Experts of a small language model: 2700 steps.
Below are experts of layer 3 (counted from 0) of a mixture-of-experts language model. Rows are named router (the router's row for the expert) and show model dimensions 0-95. Each number is 128 + 24 x the weight over its row's rms, rounded and kept within 0 to 255. Numbers have three digits each.
Before each expert's rows: "gets" lists some tokens that make up at least twice as much of what it gets as of all text. This comes from a sample of Wikipedia text that the model never trained on. Tokens count by the router's weight.

# expert 8
gets: "2", " |\n", "1", "3", "\n", "4"
router:153115159126104139125115120121105105134146127155109150145160139132180115129158137158116162110149116189148118106144138111084132089100111117138132103142145148160109115111103117148141116128132118132144100139128153142103150103111121112101151160076133138117096141102123154143108110163094140093

# expert 5
gets: "1", " and", "2", "3", "4", " which"
router:117125140149123139133169105149098131138126103117152144133120116104149134107142177114106124143089148144123123156117157108092131112136101168115083123125097155142118101124114105074164099151155095131142160143124114135111068089144131156131097117093146116119108143095142130145142100133135134114

# expert 14
gets: "-", "|", "\n", ".\n\n", "\n\n", "=="
router:118167129130148115118187126108122138117165118143108093114145142139130099125141116086110110077088123125134128165146099141191122143116136115140158118120172129135114132082103108118070113092129104151127100146147126087143132133128104178111122149084147170135084098112161112151127128152120117139

# expert 15
gets: " \"", "–", "-", "f", "b", "p"
router:137144157128117107103100169160135109071137132109174139127064149090117172121161109125094102160113117135122175136122117162168149158108150160086117134126114082129160132150171136119133083148160159145131106132080198128129115083117124118159137079112074130132130101139130169083147081118147139102

# expert 17
gets: " the", " a", " of", " The", " an", "The"
router:097130101140109125175108089117179120146132139104067103148142133181130149083150142131106164138142130114160169130090124122103152107162126137136154146131164120100095125077114120129149115113097123120148159120128100132118136173151151150157123155164115121138130135149154112137112162154095133118

# expert 9
gets: "0", "7", "6", "8", "5", "4"
router:156116119147104102116105153136163190072099117109147130128129118117124115137154147127137137131114168118157155140119073103100118118116122067100174146140168128102157118140131160135146117112130129119091155092084144167123117079163094164143124110137132098142092101142127139146134144116147122133

# expert 10
gets: " (", " that", " United", " D", " B", " S"
router:158097176150131155071115120144112119160109146163148126141124092114158159114123126122128099136136125141122145121097152149151174139103144127094149143138154159113115107109146134177166106104137131156107149131159214057078102121118127110177123109129102146132143134128142127116121103178133148088

# expert 6
gets: "'s", " his", " their", " her", " its", " States"
router:120119112143134100100144136128146132099088135118123149114172166145145168150135137105124142119132120112157158071136118126126145109112124130131139125139071163118099110115148125139183132110118168144160104126131086148113106156119092124138150126141150106178090132100115104150088134104167118105

# expert 3
gets: " in", " to", " of", " by", " for", " on"
router:115123126151117124133133063129136141136122117192163133165134116087124141133126135126133142131201134117134122148143149145087083097103123144119105145155156077114116141163110091117162139137101132098127125144127095164126140115171211101072127089141127110154137089126130117153154166118103095142

# expert 7
gets: ".", "9", "0", "8", "7", "6"
router:124119097094156128137108150145162138107107145134113097088119149153139096119115162119164137161145122157121136134186136132133142125151151081139100187112145126127168131160127142156096100110099145171133124167068107161093095076091118158166106145100146099081129159108122081143160128128142138161

# expert 1
gets: " as", " |", "th", " The", "st", " or"
router:124113138162167134116183122129088082132111097117123142160104151155110153144094128106109108162126150141115122117135155168131155133157158116162157058104163114081138120106104140089132173157099137127128156157126123145132114110122134092120149120165139170078138119140112177096124113123121151129

# expert 2
gets: " |", ",", ";", " –", "),", " /"
router:103148098161162096097104109135129136136162159105146151075099146143130112200128125121141138099161164140147145144132153111081078122164144119093134137136122143145147142123162143156115174160139103108105114151136101085135097110140147125129150129137133189153175133074169104147111116089131133154